python train.py --d_expert=480 --n_head=6 --norm_place="pre" --rope_base=10000.0 --init_std_qkv=0.0255 --schedule="cos" --steps=9354
Below are experts of layer 10 (counted from 0) of a mixture-of-experts language model. Rows are named router (the router's row for the expert), gate (a neuron's input weights, with its number), up (a neuron's input weights, with its number), down (a neuron's output weights, with its number) and show model dimensions 192-287. Each number is 128 + 24 x the weight over its row's rms, rounded and kept within 0 to 255.
After each expert's rows: a language model's description of what the expert responds to; "comes before" lists some tokens at least twice as common just after its tokens as in all text. This comes from a sample of Wikipedia text that the model never trained on. Tokens count by the router's weight.

# expert 3
router [103 162 159 136 120 149 132 155 114  98 154 122 115 127 126 123  95 107 160 111 122  91 108 160 126 124 140  99  82 188 104 163 171 117 162  92 164 140 130 141  82 115 131 131 102 129 140 133 111 114 141 145 145  85  58  99 151 159 157 143 117 121 115 130 155 167 130 145 103 108 134 177 134 129 131 126 143 134 134 125 110 137  93 117 102 162  96 113 123 105 146 140 125 114 137 146]
gate0 [130  70 113 127 160 178 152 132 131 108 141 130 114 163 123 136 139 118 102 127 112 138 152 111 108 141 139 116 127 148  99  90  90 203 151 126 147  97 106  92 121 130 157  98 183 130 136 111  61 109 128 148 124 135 152 134 104 151 174 101 138  97 152 173 111 135 151 136 119 103 154 119 131  95 131 139 120 120 118 126 171 149 122 109  75 128  88 103 179 106 132 126 126 158 113 117]
up0 [129 168 173 134 113 166 117 131 112 163 139 150 139 139 157 110 140 147  74 101 170 130 124  71 127  99 134 135 145 134 153 127 169  87 132 142 159 141 175 107 114 110 114 155  90 120  87 131 160 146 131 117 128 136 136 100 119 118  94 144 134 150 101 122 157 191  97 125 166 134 134 129 112 120 108 143 143 116 131 131  99 147 135 154 148 122 175 135 122 171 153 167 168  82 170  91]
down0 [ 98 157 126 108 149 157 114 129 134 178 122 131 140 147 115 114 141 157 135 146 129 124 130 123 144 124 120  91 139 148 135 162 116 101 167 115 117  88 117 107 127 119 134 101 195 110 118 123 126 128 132 125  82  93  85 129  92 120 128 107 135 181 126 127 166 116 127 111 122 104 118 176 120 102  90  86 124  89  76 115 130 140 151 122 141 173 136 129 125 112 142  99 117 171 150 146]
gate1 [132 107 103 118 132 106 161 106 107 126 140  94 148 146 113 112 153 132 131 127  87 110  89 129 151 167 133 116 141 110 157 139 176 137  99 133  99 126 130 157 132 141 127 150 140 116  99 120  99 120 158 130 140 120 133 151 121 181 138 145 122 100 173 148 171 147  91 144 123 184 119  98  82 151 114 151 105 160 177 124 142 117  90 132 129 116 164 116 100 132 101 152 101 155 161  69]
up1 [112 144 144 114 131 126 157  61 137 117 155 120  97 178 116 101 152 100 155 142  99  95 144  92 151 134 141 125 146  79 128 118  97 140 103 129 153 133 133  95 146 142 130 120 140 116 148 146 118 116 141 133 143 157 125 142 126 153 121  81 161 155 135 138 104  97 119 120 155 169 170 130 128 151 133 164 107 113 114 131 136 135 183 103 102 151 111 155 131 117 149 144 140 127 129 101]
down1 [107 161 112 122 127  55 136 136 159 125 123 100 165 131 140 112 143  95 151 120  67 110 114 127 126 172 110 127 127 128 131 114 128 112  99 137 163 133 124 124  88  95 176  72 142  81 124 142  94 103 175 111 127  78 131 114 122 143 163 107 122 112 156 173 170 103 118 137 141 133 130 133 144 125 118 146 107 169 152 130 121 129  86 134 121 111 128 151  93 179  98 142 133 132 183 130]
gate2 [147 124 131  80 157 131 116 170 138 106 107 154 140  91  84 104 139 134 146 111  89 146 166  81 121 110 161 137 144 120 131  99 126 105 125 110  89 108 119  78 136 140 113  87 130 125  84 107 134 130 174 131  96 102 108 147 157 136 157 139 176 146 143 175 134 120 152 151 179 120 111 137  99 139 125 130 147 144 142 129 134  91 121 123 101  72 149 160 120 130 113  93 128 146 143  84]
up2 [132 112 113 152 112 118 130  91 143 166 133 111 128 103 136 125 158  76  98 142 130 125 131  71 148 135 146 116 110 111 142 151 161 166 178 118 149 111 114 149  90 115 103 129  80  91 114 148 146  92 106 139 151 172 136 124 141 123 115 132 105 142 132 151  87 148  98 141 100  99 116 128 114 111 143 135 133  86  89 113 152  93  99 154 146 169  90 176 117 121 144 168 155 136 122 100]
down2 [132 127 148 118 124 119 111 113 125 112 115 116 127 130 179 152 112 111 136  81 115 122 170 125 124 124 134 126 155  86 124 124 163 169 147 117 108  97 107 135  95 113 139  82 110 147 119  91 134 137 146 159 127 155 133 134 144 127 105 129 128  70 123 139 133 132 105 119 128 117 128 130 169  88 141  96 165 105 104 126 127 103  91 143 153 111 147 130 135 182 128 117  91 145 134 120]
Quantity words and nouns that open a noun phrase followed by of or in, such as two, several, most, Ministry of, southwest of.
comes before: "of ", "in ", "and ", "for ", "to ", "was "

# expert 6
router [139 112  86 117 123  90 138 160 100 123  97 119 155 121  99 101 159 113  96 157 145 152 160  80 138 162 160 114 148 130 155  98  93 111 106 142 150 138 101 130 148 140 127 137 118 134 122 138 145 166 116 130 118 153 104 122 115  99  89  98 161 130 145 139 162 121  88 123 121 111 133 126 127 150 188 138 132 133 110 147 128 184 131 111 115  88 125 123 106 134 127 135  96 123 101 166]
gate0 [173 121 111 127 107 130 165 156 141  93 131 143 130 163 122  64 118  88  99 146 173 116 139 125 121 101 137 137 138 133 121  93 128  88 104 122 129 122  85 127 117 149 121 134 110 107 119 143 117 117 134 122 116 152 120  94 175 186 134 151 100 152 168 112 180 127 113 122  98 152 119 178 139  96 102 101 133 138 125 122 151 166 114 116 118 123 110  93 123 137 190 127 155 144 162 132]
up0 [116 135 151  88 140 143 104 110 132 111 121 135 130 135 143 163 126 155 133 139 113 147 161 110 170 135 118 165 119 136 133 137 109 110 133 157 128 148 165 137 118 122 108 172 136 157  90 134 169 119 117 123 149 140 168 158  83 103 135 147 160 150 138 135 134 152 133 136 117  73 137  95 135 124 121 117 153 158 148 154 132 120 130 123 133 120 113 164 133 127  85 143 130 174 163 150]
down0 [141 133 120 120 119  99 133 117 156  87 133 140 103 110  82 140 131 133 138  81  94 117 113 120 145 152 124 142  98 109 165 144  74 140 133 102 131 109 164 121 140 149  98 146 109 168 165 170  96 152 139  87 162  80  76 168  96 136 100  91  75 149 134 126 112 156 110 123  93 136 125  97 150 119 125 145 153 155 167 108  85  98 120 157 166 114 100 106 113 155 134 123  89 106 134 149]
gate1 [120 115 134 148 162  98 175 115 111 123 100 119 144 104 122 131 126 133 144 148 132 143 160 169 130 153 106 178 107 128 117 112 130 122 147 127 153 111 143  82 135 131 146  98  98 115 101 151 107 146 114 139 123 139 135 169  79 169 110 125 106 139 128 132 109 103 112 120 141 125 143 122 143 129 142 158  83 158 120 107 106 109 144 133  62 118 125  78 120  99 125 179 177 124 116 117]
up1 [141  80 164 136 148 180 158  91 129 146 133 101 137 118 132 141 113 116 109 126 133 136 118 132 126 195 106 119 107 138 152 139 144 139  71 144 137 103 218  91 120 118  92 104 106  91 146 140 117 113 131 139 171 132 131 109  77  92 110 130 119  96  95 135  77 125 129 115 142 121 121  97 176  92 117 173 138 110 129 152 109 180 118 111 159 116 180  85  77  95 158 169 131 115 171  91]
down1 [134 138 114 148 127  97 117 155 159 134 119 106 102 173 115  77 152 123 131 151 124 125 132 117 111  75 173 139 124 135 141 136 113 183 166 175 116 163  90  99 122  99 158 186 171 136 131 145 162 138 108 146  96 154 131 132 102 129 113 141 145 119 158 128 123 136 127 142 107 102 162  67 115 167 143 103 121 188 128  68 123 102 138 155 107  92 136 147 129 130 128 143 123 114  88 132]
gate2 [ 96 106 106 157 150 135 131 128 127 122 125 145 136 164 152 129 108 126 156 147 128 166 117  93 104  90 165 136 156 133 121 161  91 137 147 103  94 110 118  76 148 133 117 142 148 130 127 116 114 107 138 102 123 125 161 137 130 102 107 110 126 131 154 157 105 146 138 197 147 132 148 118 129 132 115 127 110 109 110 152 102 138 112 117 109 151 120 167 159 138 118 130 118  84 149 121]
up2 [ 96 131  90 159 139 120 139 123 135 136 137 155 130 178 161 136 106 127 136 139 126 136 125  80 108  92 130 106 137 100 126 146  98 130 139 124  84 108 146  85 141 126 120 138 116 125 118 121 145 143 148 107 138 144 137 136 127 119  82  96 133 148 166 142 108 131 141 158 152 158 158  99 112 135 109 134  70 108  91 142 115 128 100 110 113 166 137 152 166 157  94 145 132 103 137 124]
down2 [150 107 123 145 107 117 136 170 135 109 118 112 151  77 155 127 137 140 166 101 102 144 136 113 125 151 120 102 115 118 150  92 181 103 148 148 130 122 111 151 118 119 108 112  99  92 143 127 162 138 121 103 103 145 122 132 122 159 126 174 126 106 134  88 161 116  81 103  58 136 144 108 132 115 136 144 106 120 130 140 109 160 106 106 184 109 117  91  92  95 164 141 124 127 146 154]
Prepositions and linking words before a noun phrase, e.g. in, to, of, by, from, especially passed to, home to.
comes before: "the ", "a ", "his ", "their ", "be ", "its "

# expert 7
router [165 104 110 114 158 131 178 109 111 126  95 149 138 128 137 126  99 110 140 160 123 108 152 123  96 120 123 119 141 145 117 141 137 159 171  94  98  88 114  98 137 161 114 116 147 110 110 115  95 141 174 127 153 112 116 122 136 159 150 146 158 148 128 134 196  93 147 140  91 151 110 150 124 145 141 137  85  96 138 103 130 141 119 135 131 114 102 107 198 154  98  96  81 120 127 119]
gate0 [145 108 113 133 118 134 101 120 134 128 105 159 108 191 106 146 138 107 111 193 148 140 107 136 159 116  94 129 114 121 113 104  96 162 145  95 126 123 140 101 114 104 128 113 109 159  89 134 111 121 115 134 166 132 110  65 150 169 136 105 156 139 156 110 136 114 147 109 121 118 135 169 137 135 136 121 128 105 139 174 171 124 111 137  78 142 122 154 116 141  98 123 159  96 120 144]
up0 [134 110 113 115 120 169 121  89 103  65 102 142 123 180  89 114 134 149 125 168 146 129 120 140 175 116  97  87 108 137 100 100 121 145 131  95 123  92 128 116 116 102 115 108 122 153 116 110 143  71 137 149 146  95 110  84 154 161 103 151 127 122 118 143 139 104 130  99 125 137  86 161 121 146 137 131 114 145  99 150 165 131 159 162 104 134 126 151 105 142 123 155 157  72 165 106]
down0 [108 131 149 131 138 115  85 152 129 136 162  81 132 182  96 143 107 145 142 110 102 130  95 122 121 127 122 115 122 128 115 105 130 119 130 120 116 121 127 117 131 138 103 124 187 152 151 121 122  92  99 165  88 132  95 104 165  90 123 148 129 152 109 143 107 133 111 117 122 143  97 153 114 122 116 173 138  92  96  72 120 128  98  98 134 154 109 119 138 134 128  91  59  65 121 131]
gate1 [141  86 143 101 147 139 138 136 124 120 146 125  88 156 141 119 144  89 127 141 126 178 109 143 126 122 111 161  96 176 133 111 120 108 114  66  98  96 119 145 125 137 128 106 120  85 118 100 148  91 128 146 164 102 132 140 110  88 104 129 174 152 147 150  97 109 153 125 126 142 134 130 124  94 143 122 136 135 111 109 140 135 122 119 142 112 141 159 102 128 105 163 119 121 102  91]
up1 [116 134 173 134  90 155 116 164 124 112 113 105 131 121 130 132 140 132 138 121 107 104 119 107 102 127 141 143 138 120 113 150 118  92 132 176 131 145 120  97  66 101 125 123 105 122 145 154 153 121 116 145 108 143 135 101 119 156 157 143 156 122 131 163 113 132  93 119 122 134 143 135 124  94 148 130 151 114 136 144 132  96 111 129 101 121 158  90 121 110 124 102 134 115 147 149]
down1 [ 79 175 116 168 182 116  88 125 118 159 132 131 159 123 105 127 167 103  74 121 119 135 112 149 102 141 117 148 132 134 141 150 130 115 141 117 141 144 135 174 124  95 113 107  82 138 121 154 115 127 133 178 107 164 152 142 106 185 129 122 130 103 151 109 114 137 116 163 112 139 102 150 115 168 122 141 138 130 109 110 163 115  88 158 154 144 134 109 105 106 172  92 139 130 101 150]
gate2 [118 156 151 116 134 100 145 161 119 102 108 150 122 139 118 120 157 144 170 124 116 114 154 135 164 147 111 116 136 154 143 104  97 173 122 170 172 122 136  86  84 156 131 109 139 135  88 175 110 186  93 146 107  89 113 131 107 126 140  71 140 104 162 140 147 144 158 121 103 115  85 118 156 125 148 152 144 117  75 101 134 142 123 114 112 128  95 133  96 140 117 137 119 173 125  94]
up2 [136 128 129 106 113 133 173 167  90 143 115  91 142 139 119 111 133 127 131 149 138 148 122 107 103 154 122 152 126  99 151 126  91 113 115 104 106 180 134 113 127  80 153 128 112  78 108 135  98 146 126 104  96 102 165 139 144 107 152 117 166  75 145 143 100 129 127 109 116  94 135 150 185 141 150 130 157 109 172 162 104 146 113 100 119 115 136 141 154 108 133 149 134 141 128  84]
down2 [160 126 152 116  87 113 119 125  84 124  76 136 154 116 136 100  88  90 120 151 173 132 130 127 171 163 129  90 130 147  97 109 109 145 142 169  90 153 153 123 121 116 129 116 134  99 114 131 154 115 110 122 126 149  98  97 136 126 117 108 135  94 100 128 112 134 124 113 132 105  94 115 129 108 139 116 117 138 130 117 177 145 113 114 105 198 136 136 131 174 127 159 129 138 137 132]
Main verbs, auxiliaries and passive participles after a subject, such as was, has been, became, registered, considered.
comes before: "a ", "to ", "in ", "by ", "on ", "the "

# expert 5
router [141 137  90 150 129 178  84 108 145 135 120 178 120 122 136 158 128 181 161 139 172 122 118  96 123 126 103 134 102 145 154 125  78  95 148 162 135 130 104 131 117 110 118  62 153 165 148 146 152 138 133 143 114 138 127 158 178 139 154 157 123 131 107  99 124 157 136 140 132 108 120  93  94 166 117  37 126 125 157 123 138 108 168 140  99 155 107 114 162 155 195 158  97 109 136 122]
gate0 [172 137 137 115 127 118 140 132 146 106 136 107 133 110 128 120 104 143 168 103  74 107 136 122 154 112 115 147  81 104 156 107 139 145 138 111  96 139 106 133 108 134 159  89  88  84 142 145 120 121 119 141 169 128  98 159 114 111 136 132  94 142 119 103 142 143 110 115 138 114 130 151 135  85 124 143  93 124  91 110 177 186 129 185 115 120 133 123 131 179 165  71 136 175 129  70]
up0 [143 121 162 156 173  86 109 104 167 133 150  81 150 119 117 152 151 134 124 146 160 113 123 136 139 118 104  90 161 159 106 153 122 129 110 144 148 124 128 117 159 137  87 133 130 154 118 147 149 171 138 131 102 134 118 140 109 121 123 129 138 132 159 177 175 106 146 123 119 102 104 126 110 160 127 126 133 154 129 160 100 108 136 109 128 132 128 137 131 123 122 104 135 103 116 139]
down0 [109 142 150 149 114 132  88 118 114  81 168 156 142 138  98 151 168 115 119 148 134 125 158 117  98 153 137 136 159 163  98  88  79 132 136 162 106 100 162 124 110 142 149 138 167 167 126 132 171  79  74 136 137 131 147 121 141 137 169 167  96 113 155 144 157 122 137 168 112 122 117  89 136 126 140 138 120 128 164 123  80 121 117 121 150 130 117  74 124 124 101 137 151 158 118 112]
gate1 [117 127 116 144 145 133 157 153 143 154 105 144  80 171 114 125 115 140 134 123 135  93 166 122 143 112 123 110 132 122 126 117 165  63 111 166 145 115 135 144 128 136 142 155 116  95 161 140 117 129 152 131 104 111 118 109 112 133 125 109 137 192 133 143 148 139 138 141 111  92 100 110 151 140 167 128 106 163 123 105 113 103 119  91 125 139 129  95 140 107 125 157 136  99 162 132]
up1 [148 106 122 120 143 134 120  83 155 135 165 119 119 131 145 120 121 135  90 142 166  82 134 106 107 137 133 167 102 121 134 125 124 124 149 130 123 132  72 178  98 113  80 133 150  91 137 103 115 135 166 150  91  86 107 145  98  82 109  99 170 122 145 148 113 138 124 106 116 157 107 118 115  66 131 119 159 125 126 149 157 112 111 124 113 128 109 165 147 100 149 141 133 150 148 125]
down1 [134  90 108 175 129 178 111 151 115 103 132 114 117 146 147 110 118 120 100 101 134 108 105 110 140 162 128  94 132 121 131 136 169 111  85 105 139 136  82 153 142 134 129 166 130 117 135 157 136 114 145 138 151 144 143 122 132 142 118 133 113 116 110 111 114 156 116 133 106 115 136  98 109 137 134 145 145 136 137 131 154  80 158 128 130 116 114 123 121 132 148  89 159 115 151 149]
gate2 [138 162 105  99  95 119 158 154 125 148 128 155  73 123  90 167 158 125 129 136 137 165 160 127  77 117 161 123 125 123 168 114 110  97  86 119  97 125  92 113 146 151 146 118 139 102 121  87  99 101  97 106 154 121 145 128 142 153 137 146 108 112 142 144 105 130 143 144 112 147 145 118 130 177 108 169 149 121 150 122 126 151 121 164 142 116 135 175 116 130 123  71 117 110 135 136]
up2 [115 137 117 132 163  99 143 155 147 131  88 138 104 143 165  81 144  97  82 112 100 174 142  85 159 130 150 102 125 133 177 143 160 124 187 119 127  97 149 125 127 130 199 199 174 142 130 138 152 159 148 120 176 124 128 122 117 132 112 127 157 134 116 108 110 129  95 119 115 138 163 151 111 108 143 108 142 181 131 137 127 143 114 125  76 156 128 133 118 168 119 140 140 123 109 139]
down2 [128 137 134 136 119 133 106 147 146 115 150  94 143 177 135 145  99 112 142 100 126 142  79 110 128 117 156  72 135 155 163 164 123 113 176 121 141 121  89 132 133 140 168 159 131 153 170 112 118 124 117 168 144 106 136 105 160  56 132 164 126 116 115 136 106 100 100 121 120 127 117  96 110  87 116 146 126  97 138 123 146  82 128 125 107  69 126 177 151 136 173  71 111 141 145 121]
Word-final pieces and suffixes closing a word before punctuation, such as -ation, -ed, -ing, plus nouns like School, year, family.
comes before: ", ", ". ", ".", "'", "-", "\" "

# expert 11
router [150 104  81 120 142 155 141 103 142 106 146 141 125 103 139 140 111  84 118  96 106 136 116 100 128 166 158 130 145  96 164 154 106  96  97  75 143 109  85 137 134 152 129  95 164 117 174 146 156 119 105 106 117 157 182 159  63 128  93 119 129 131 139 112 137  74 142  92 123 101 101 123 105  87 116 136 104 124 110 186  89 133 137 120  79 140 161 181 138 132 120 130 142  79 120  86]
gate0 [134 135 132 155 147 124 116  76 132 168 143 144 121 128 157 123 169  88  90 119 138 125 101 122 147 125 116 122 160 100 136 142  93 170 116 144 140 172 104 121 123 123 103 159 109 112 143 106 136 115  94 146 103 139  71 118 103 144 173 138 115 118 141 108 128 146 113 143  80 160 144 142 138 118 134 135 150 134 155 125 169 121 103 141  85 125 111 122  98 129 140 139 167 139 119 106]
up0 [113  98  75  89  90 103 198 120 172 113 124 133 151 131 160 184 130 121 145 154 165 122 178 114  73 104 149 130 118 155 156 131 116 164 114  75  99 103 100 132 122 153 109  70  67 141 107 119 102 138  87 115 111 104 118 136 123  95 109 145 139 175 161 116 139 143 128 118 133 146 142 112 117 176 126 117  98  96 122 139 181 208 129 114 116 118 168 101 147 140 148 129 125 118 117 114]
down0 [130 127 125 124 127 128 143 141 117 122 104 123 125 134 135 114  68 121 145 115 144 141 116  97 104 117  98 146 128 108 134 129 127 132 108  90 100 138 148 140 118  76 102 115 113 176 148 102  84 125  92 141 127 136 106 125 131 136 154 127 126 103 142 111 191 124 145 162 164 109 100 165 147 136 107 179 133 150 113 140 151 156 150 109 148 125 105 138  85 144 143 114 166 156 163 151]
gate1 [113 141  79  85 123 129 136 153 131  83 133 130 144 140 143 157 116 137 121 129 127 154 104 129 114 137 123 115 135 134 120 104 111 141  95 121  99 145 101 139 119 120 136 125 174 123 149 128 168 114 103  95 123 158 125 139 117 104 123 121  92 129 134 151 186 104 124 115 163 144 146 129 108 124 157 140 167 196  99 158 142 102 125 123 141 156 179 162 120 144 142 139  99 149  72 164]
up1 [159 125 150 166  94 139  91 107 183 123  82 147 141  44 132  98 113  89 138 123  90 124  96 101 179 127 128 122 144 153 134 131 105 118 177 120 118  88 145 116 148 128 122 132  98  80 102  70 119 144 136 107 132  81  92  93 101 156 116 141 131 105 130 135 130 165 126 126 137 108  87 121 137 147 140 108  96 103 122 164 146 128 136  78 158 126 164 104 108 125 125 120  87  95 126 137]
down1 [155  92 139  84 112 119 140 132 161  96 103 139 134 126 121 126 128 137 131 116 125 113  84 146 113 145 132 141 112 154 145 117 116 104 140 157 130 124 140 155 134 124 124 125 127  77 133 123  87 173  94 117 145 129 113 145 105 122 142 130 120 145 170 111 124 126 147 131 159 125 118 146  87 146 138 119 144 105 119 144  77 109 135  81 150  82 148 151 120 148  91 136 137 160 155 104]
gate2 [167 161 116 123 133 162 105 140 131 148 101 135  75 142 127  87 159  89  81 106 130 142 117 174 147 101 128 150 132  98  97 123 133 123 158 123 136 110 108 132  96 157 139 141 117 115 171 120 125 126 150  89 100  98 143 114 134 126  95 104 103 156 139 177 161 139 136 193 138 125  94  76 182 152  99 107 146 129 113  96 147 166 123 124 119 123 123 106 148 131 167 173 106 128 155 131]
up2 [105 130 117 119  87 112  92 156 149 135  78 133 130  98 141  80 104 130 164 141 108 116 132 144 169  91 145 132 114 113 159 109 124  95 120 111 121 115 160 131 150 106 137 140 123 119 146 126 142 178 132  82 171 130 146  90 145 152 115 114 135 155 109 155 158 147 141 160 135  70 146 112 132 159  62 148 124  92 130 150 134 133 165 147 117 127 105 151 100  90 150 123 135 110 150 122]
down2 [140 130 127 148 124 122 147 130 118 122 154 107 102 150 153 122 132  81 157 132  86 104 131 173 159 106 151 135 167 107 125 186 135 102 159 101 144 102 152  94 159 150 131 140  96 127  94 128 124 116 121 129 129 145 116 132 111 122 157 105 138 106 148 118 137 111  95  52 110 103 155 144 165 160 144 148 162 107  96 162 134 123 116 146 137 139 134 108 160 130 148 152  97 129 140 132]
Sentence breaks, line breaks, commas and clause-linking words like which, who, when, On, However, after.
comes before: "The ", "the ", "In ", "he ", "He ", "it "

# expert 14
router [122  94 126 115 108 119  87  97 160 138 133 134  98 148 108 162 136 159 120 107 144 130 100 137 158 119 100 136  91 142 131  98  77 109  93 133  76 133 158 123 105 107 101  95 101 156 123 144 124 149 100 141 113 131  92 146 150 123 132 154 158 138  84 129  98 115  89 119 119 144 129  85 167 130 128  78 186 127 109 168 123 100 136 121 123  93 106 136 151 158 107 132 114 153 153 117]
gate0 [136  85 134 120 138  78 164  82 138  99 108 111 131 135 130 173 163  91 108 108 132 124 112 140 174 126 116 138  88 153 139 154 124 106 151 137 188 122 151 109 110 127 126 124 129  86 155 156 131 150 128 104  99 148 125 101 110 157 151 148 134 128 124 148  62 140 136 130 102 132  97 114 170 145 139 103 162  97 120 117 142 101 121 139 103 144 148 100 133 144 132 117 136 139 140 113]
up0 [148 141 173 102 168 167 174 159 112 117 162 127 148  81 119 143 145 137 108 114  98 132 101 160 147  92 150  85  87 161 158 166  94 139 123 123 134 139 150 133 141 175  80 123 133 144 137 171 117 139 179 134 104 154 156  79 151 143 121 133 128 135 129 126 165 144 122 108 125 165 115 103  97 117 130 120 144 124 114 143 123 139 118  79 138 114 104 160 154 158 127  92 120 153 167 117]
down0 [158 134 117 146 150 108 138 155 112 134 109 109 150 153 136 130 131 125 124 118 123 121 138 113 144 130 103 130  88 116 180 104 110 161 137 132 169 124 132 124 107 139  87 121 112 140 173 153 133 134 119 134 141  99 142 154 141 108 126 153 117 144 151 130 129  98 110 145 167 142 101 166 137 149 138 122 138 105 145 132 114 113 113 141 112 155 131 138 143 134  68 122 106 161 186  97]
gate1 [ 85 114 122  84 110 140 135 112 199 153 128  82 183  97 124 127 111  91 131 145  93 121 157 142 136 146 127 108 127 134 133  85 142 137 134 120 141 149 124 131 107 165 110 156 130 139 121 122 152 137 128  75 160  96 137 129  87 126 139  92 125 136 163 146  79 153 152 137 153  97 155 110 149 142 142  98 118 178 140 152 160 126 105 124 103 145 123  74 137 185 157 108 103 114 132  82]
up1 [148 154 129 127 108 135  92 124  80  97 156 147  92 136 140 105 134 123 167 142 160 167 123 116 106 106 135 155 150 130 124 161  79 128 146 139 119 144 171 110 130 102 130 110 131  98 170 196 132  92 108 146 111 134 132 142 178 143 119 165 150 131  93  97 176 174 130 105 108 158 114 123 149 143 148 170 122 139 132 103  83 100 122  86 121 141 163 139 126  50 139 117 113 170 136 117]
down1 [141 128 122 148 139 142  98 120 151 150 133 156  87 131 103 136  97  91 141 109 144 133 154 140 115  97 131 131 158 133 139 134 168 160 127 177 129 120 168 151 143 152 112 113 139 154 140 146 127  98  96 191 117 121 158 116 106 151 143  82 109 131 108 146 130 140 103 113 141 143 125 133 170 171  93  98 139  83 137 140  94 131 112 126  99 138 135  82 127 112 123 121 138 163 128 162]
gate2 [193 104  93 149 183 128 115  89 129 171 158 158  99  68 144 171 113 180 119 131 159 136 120 112 111 139 141 133  89 126 151 137 125 170 162 112 160 126 140  97 135 119 134 135  96 172 158 171 146 144 112 149 119 122 113 107 136 151 135 145 123 166 143 119 137 158 116 149  97 131 145 144 147 151 147 144  87 118 176 129 173 159 119 155 121 116 146 106 110 121 121  98 144  67 103 148]
up2 [156 110 126  95 151  65 121 173 137 120 118 106 128 125 138 116 135 133 145  78 133  93 155 171 181 161 136 105 151 124  90 133 127 117 165 143 154 188 125 144  87 105 104  97 107 111 135 140 113 138 150 103 134 112 123 100 104 116 161 130  52 157 139 135 144 140 132  88 168 141 142 161 161 132 105 110  68 106 152 126 108 147 157 127 128 114 132 131 121 144 102 145 120 126 145 132]
down2 [109  99 142 122 153 133 138 135 124 140 113 166 113 111 116 107 107 119  63 163 125 115  96 123  88 133 146 104 112  89 141 160  86 154 128 123 198 142 159 109 146 135  94 101 134 157 115 114 149 167 114 106 103 185  79 117 144 148  92 152 149  95 129  90 145  78 141 110 111 111 105  97 125 117 112 131  95 132 134 111 103 173 135 114 167 124 142 111 135 121 119 144  50 124 139 123]
Tokens closing a line or field: row-final pipes, closing parens, last digits, heading marks, and infobox labels like Location, Born, Party.
comes before: "\n", "\n\n", ": ", "–", ")", "=="

# expert 15
router [ 99 129 129 125 130 154 166 138 115 136 104 137 108 121 167 120 108 124 110 121 113 166  92 172 117 105  95 138 109  73 143 158 115 123 100 174 106 163 147 110 132  83  95 127  92 117 150 105 104 125 124  87 130 129 129 105 111 157 132 127 143 123 144 135 109 131 151 131 151 127  92 111 115 120 120 145  86 131 134 122 124 159 139  97 138 131 139 108 130 109 138 158 169 152 139 134]
gate0 [116 144 133 151  94 144 147 106 146 123 163 129 144 106 133 147 145 102 124  88 131 112 131 107 131 147 154  69 113  97 123 130 111 130 126 139  78  97  84 103 116 115 131 119 142 125 146 112 164 170 143 137 141 113 123 119 129 149 106 132 124 117 126  79 115 125 112  92 195 127 118 144  95 127 133 123 109 109  72 148 155 110 108  91 136 117 101  89 178 118 146 106 103  92 165 132]
up0 [129 160  97 127  96 140 138 144 131 131  99 143 142 141 140 157 111  99  84 113 118 114 136 132 135 176  89 131 113 126 109 116 145 143 105 101 104 104  95 132 137  61 134 179 135 133 165 139 111 104 113 102 101 133 132 107 101 155 129 155  96  89 156 139 101 121 162 115 180 137  97 127 104  98 146 122 141 156 122 137 163 112 149 123 145  87  92 100 123 160 133 144  80 122 116 117]
down0 [154 110 125 138 122 133 116 147 142 105 115 114 163 134 101 108 132 145 103 155 114 122 124 102 126 167 118 172 159 140 135  85 142 148 119 119 127 129 106 131 171  99 122 147 135 175 172 117 166 168 106 130 141 115 143 113 125 129 153 183 122 118 172 140 135 127 146 153 120 121 113  85  83 151 126  99 134 138 149  89 137 136 138 115 128  97 126 101 146 140 121 155 147 149 113 125]
gate1 [155 142  89  89 174 125 153 129 170  93 113 139 133 119 112 128 128 157  82 135 131 139  88 130  88 116 140 139 170 140 123 154 162 118  99 170 148 118 151 104 110 125 119 143 127 121  92 112  88 152 112 109 154 115  90 163 129 122 158 147 101 132 121 153 132 103 146 138 155 101  80 114 173 130 145 133 105  99 101 132 126 152  80 138 149 114 150  80 125 120 132 113 130  81 141 138]
up1 [146 109 143 113 142 144 115 189 150 104 110 115 138 158 160 129 104 165 150 116  97  97 111 127 110 137 107  99 115 167 116 131 139 154 129 141 130 119 150 136 113 119  90 120 104 127 152 175 142  91 136 138 158 141 118  93 132 108 128 151 146 142 154 166 143 100  94  99  96 119 137 133 121  88 142  91 132 151 113 123 133 131 163 155 129 114 121 149 124 123 122 122 104 133 125 101]
down1 [ 99 137 179  82 120 165 138 154 123 129 154 134 176 138 139 123 140 146 122 124 123 105 106 150 133  88 147 102 155 139 125 132 113 131 140 104 146 122 149 126 150 131 182 127 167 103 145 146 126 113 120 155 148 150 112 110 129 123  88 108 110 137  94 131 108 110 109 126 115 126 145 144 115 146 145  73 124 139  93 164 141 110 126 148  95 149 114 119 109 132 113 150  60 152 141 120]
gate2 [109 167 164 126 161  77 133 145 160 162 132 124 110 137  90 120 128 112 126 130 150 137 132 145 157 143 136 111 134 124 102 146 112 131 108 128 142 125 151 146 124 154 101 166 143 132 154 100 158 109 124 122 102 106 141 127 133 167 118 169 115 157 172 111 141 132 119 147 147 136 198 102  98 124 110 179 127 155  82 127  97 148 174 109 111 112 112 136 153 149 155 112 117  76 129 119]
up2 [110 167 127 104 138 109 106 134 182 156 101 166 137 117  97 132 130 136 112 133 186  97 179 141 129 109 134 154 130 134 137 128 134 146  85 145  99 110 111 131 136 164  75 124  80 101 121 128 132 138 150 154  88 111 133 119 118  85 130 150 127 169 125 124 103 146  76 120 163 141 121 122  89 127 106 146 144 138 108 139 123 130 145  84 129  85 158 121 135 147 118 124 126 144 106  84]
down2 [163 127 120 139 165 150 105 127 133  84 128 124 128 139 105 132  96 101 147 141 102 134 160 109 164  98 133 138 128 115 131 157 163 104 123  98 132 138 109 138 120 118 157  99 120 114 139 133 147 137 138 126  98 110 130  61 157 138 156  85 166 133 106  86 112 141 129 136 116 116 143 136 103 155  91 118 186 133 112 153 133 133 121  79 152 104 128 141  95 121  76 130 119  84 161 165]
Nouns naming creative works and media, such as song, film, album, book, video, often in "X is a song by" openings.
comes before: "| ", "|", "was ", "(", "of ", "and "